From a checkpoint of a small mixture-of-experts model trained on Wikipedia.
Size: vocabulary 30568, 52.9M parameters.
Experts: 24 experts in each of 8 layers, 272 squared ReLU neurons an expert, a sigmoid router.
Training: a variant of Adam for the experts, 324M tokens, 4907 steps.
Below are experts of layer 7 (counted from 0) of a mixture-of-experts language model. Rows are named router (the router's row for the expert), up (a neuron's input weights, with its number) and show model dimensions 0-255. Each number is 50 + 12 x the weight over its row's rms, rounded and kept within 0 to 99.
Before each expert's rows: a language model's description of what the expert responds to; "gets" lists some tokens that make up at least twice as much of what it gets as of all text. This comes from a sample of Wikipedia text that the model never trained on. Tokens count by the router's weight.

# expert 3
Description: Pronouns and determiners opening a clause or sentence, usually before a verb, such as He, It, which, who, The.
gets: " he", " The", " He", " which", " it", " It"
router:51 44 52 47 48 32 53 64 48 52 51 59 52 50 42 68 45 33 59 57 58 50 43 46 57 45 44 63 51 66 35 37 40 68 61 47 68 52 38 46 30 56 61 35 39 56 37 55 32 45 25 61 39 28 41 51 70 37 60 39 59 49 62 37 45 43 40 48 50 53 44 55 72 49 33 59 70 38 46 57 75 52 50 51 40 52 38 41 70 46 29 52 52 45 56 73 61 66 62 51 56 54 49 41 69 61 65 66 34 19 48 33 32 40 48 46 47 55 53 51 35 50 51 59 32 55 43 57 79 62 54 50 53 54 38 40 51 48 86 41 53 63 54 65 42 30 52 43 63 41 38 47 73 49 65 55 37 64 42 65 49 21 72 64 27 48 53 45 53 53 42 37 53 52 74 41 41 57 51 38 38 57 50 54 52 58 37 55 37 53 45 57 48 62 51 71 57 30 43 73 45 53 34 89 55 52 45 33 56 59 49 32 51 44 28 50 75 53 44 13 67 42 44 54 73 51 56 52 49 66 39 43 54 48 63 50 55 58 39 42 33 46 39 39 12 45 43 53 47 56 50 46 48 70 45 52
up1:46 46 53 54 53 58 50 57 71 19 44 60 46 52 57 45 47 34 36 50 49 52 49 61 48 45 48 42 47 38 65 19 46 43 60 45 67 45 52 60 46 48 36 31 49 58 19 59 58 60 48 48 43 41 21 38 26 27 61 36 57 47 33 49 64 42 64 50 20 46 42 58 55 69 58 57 63 47 57 65 57 25 61 36 39 48 59 39 42 53 45 53 42 60 60 60 34 60 69 54 57 73 22 54 55 52 49 52 46 44 50 53 33 56 63 55 57 60 40 64 43 53 49 78 53 40 40 35 64 36 60 39 62 34 51 44 64 42 51 40 64 62 40 63 38 60 70 67 62 31 34 41 48 79 56 50 36 61 48 52 43 67 60 54 38 61 54 33 59 62 48 36 33 47 55 41 56 72 33 53 41 40 62 68 54 46 26 51 58 40 51 46 62 85 53 57 56 53 41 66 57 52 45 70 86 38 42 60 78 46 45 46 55 35 30 22 48 53 51 31 58 45 27 51 51 42 56 31 53 55 59 37 65 41 52 68 56 57 47 39 37 35 43 45 50 37 43 55 55 53 39 65 52 48 45 62
up2:58 42 57 40 48 32 63 54 48 63 46 47 53 29 58 36 49 38 50 54 53 36 48 45 43 25 52 55 56 60 55 60 52 66 35 49 43 44 50 65 72 64 78 53 33 43 37 42 44 56 32 61 34 61 28 35 58 25 70 41 61 55 45 49 45 76 35 57 43 44 52 55 67 54 57 55 50 65 24 54 43 39 51 41 54 39 35 63 48 45 58 47 62 41 54 50 45 73 40 35 62 84 51 43 52 64 64 49 31 36 62 63 80 42 46 60 57 44 46 42 40 21 50 69 46 65 49 52 70 47 65 49 63 44 57 40 67 39 60 39 41 46 54 47 51 58 53 38 60 53 54 36 49 34 55 54 65 54 52 53 33 39 44 56 26 47 20 38 33 65 52 51 66 47 70 41 53 70 67 51 53 93 56 41 39 59 48 41 40 58 47 41 65 34 44 61 61 51 43 69 43 63 54 54 66 75 37 39 41 36 55 53 44 33 45 55 40 48 68 46 73 39 47 69 56 53 53 36 31 48 43 43 46 37 62 44 73 52 31 57 30 54 55 55 31 35 48 31 41 57 51 63 60 60 46 34
up3:53 38 38 45 55 62 65 53 65 61 61 53 64 55 58 50 49 47 86 58 46 60 51 47 54 50 44 29 49 55 48 22 66 54 58 51 82 60 48 36 52 44 54 46 55 38 57 58 49 57 44 34 52 44 49 63 75 38 50 48 44 54 58 37 69 51 30 67 23 70 11 41 53 44 49 59 49 48 66 80 52 65 32 67 46 38 55 56 61 37 35 54 36 47 49 43 56 57 43 57 64 57 44 61 60 57 44 35 55 54 59 27 70 44 54 32 42 48 78 55 48 60 35 39 63 42 49 58 55 59 55 45 47 60 74 56 56 69 51 40 46 59 28 51 57 64 48 24 33 43 51 64 62 58 42 57 55 39 45 45 49 43 43 41 72 45 61 50 54 53 61 39 45 55 60 37 64 59 50 56 44 47 48 59 55 75 48 29 53 34 51 36 37 46 31 74 63 49 57 41 30 53 46 36 34 61 65 51 62 58 44 28 55 62 54 45 58 44 31 44 51 47 52 33 35 54 72 54 55 74 51 53 71 62 67 38 53 54 36 67 47 52 36 59 48 38 24 37 48 70 56 19 54 49 36 30
up4:29 44 49 56 26 45 56 65 61 18 61 48 55 48 36 37 41 54 62 59 52 42 56 40 46 57 43 74 57 52 34 47 66 42 49 58 53 56 43 43 60 50 64 39 47 37 41 46 33 61 33 48 49 36 43 45 40 45 48 56 45 65 59 62 47 42 45 38 41 62 22 70 52 57 46 29 60 31 52 52 52 49 64 63 35 55 41 39 51 74 57 48 45 39 58 45 50 52 53 43 58 52 61 56 55 33 43 62 70 39 30 64 48 75 59 50 54 50 41 36 50 77 63 57 62 35 52 53 41 60 45 59 65 50 48 61 64 50 45 41 58 44 59 56 39 57 41 49 59 39 40 65 43 60 45 72 46 71 48 63 54 50 60 41 45 44 59 47 42 54 76 40 38 35 55 44 66 48 51 71 55 44 55 34 47 44 36 66 62 53 24 45 52 56 52 59 31 46 64 43 50 53 25 93 69 34 31 32 60 20 62 52 35 47 47 44 73 25 54 49 40 38 57 49 41 52 59 71 52 64 37 79 46 46 31 33 70 51 59 57 54 67 65 44 62 58 44 43 40 49 60 67 41 64 38 15
up5:55 39 59 44 48 44 47 53 53 45 56 52 35 61 52 52 55 37 38 39 60 54 57 62 47 58 45 70 51 62 34 55 54 60 45 55 64 42 31 43 52 42 51 50 24 50 44 37 49 42 36 54 43 41 52 32 89 36 43 45 40 59 43 42 50 58 44 33 38 63 48 48 59 62 35 38 48 37 55 58 36 54 55 55 63 54 60 40 47 56 45 33 40 48 47 57 50 46 49 53 24 57 65 77 56 67 45 28 35 33 46 48 53 55 52 59 45 50 44 57 46 57 55 55 42 54 68 59 55 42 71 50 50 34 53 56 58 26 72 54 60 57 47 50 39 57 60 66 81 26 64 41 72 35 66 49 44 54 32 55 53 43 53 72 44 42 51 43 52 43 60 47 28 53 32 49 48 51 26 34 51 54 33 62 33 39 33 42 64 63 57 50 69 46 51 41 70 50 71 72 47 41 41 80 36 55 47 64 52 60 52 34 64 38 54 23 90 67 47 26 63 39 60 51 53 23 31 51 32 60 49 29 38 22 65 31 53 69 49 36 38 49 57 51 53 53 54 59 68 56 55 63 33 61 63 42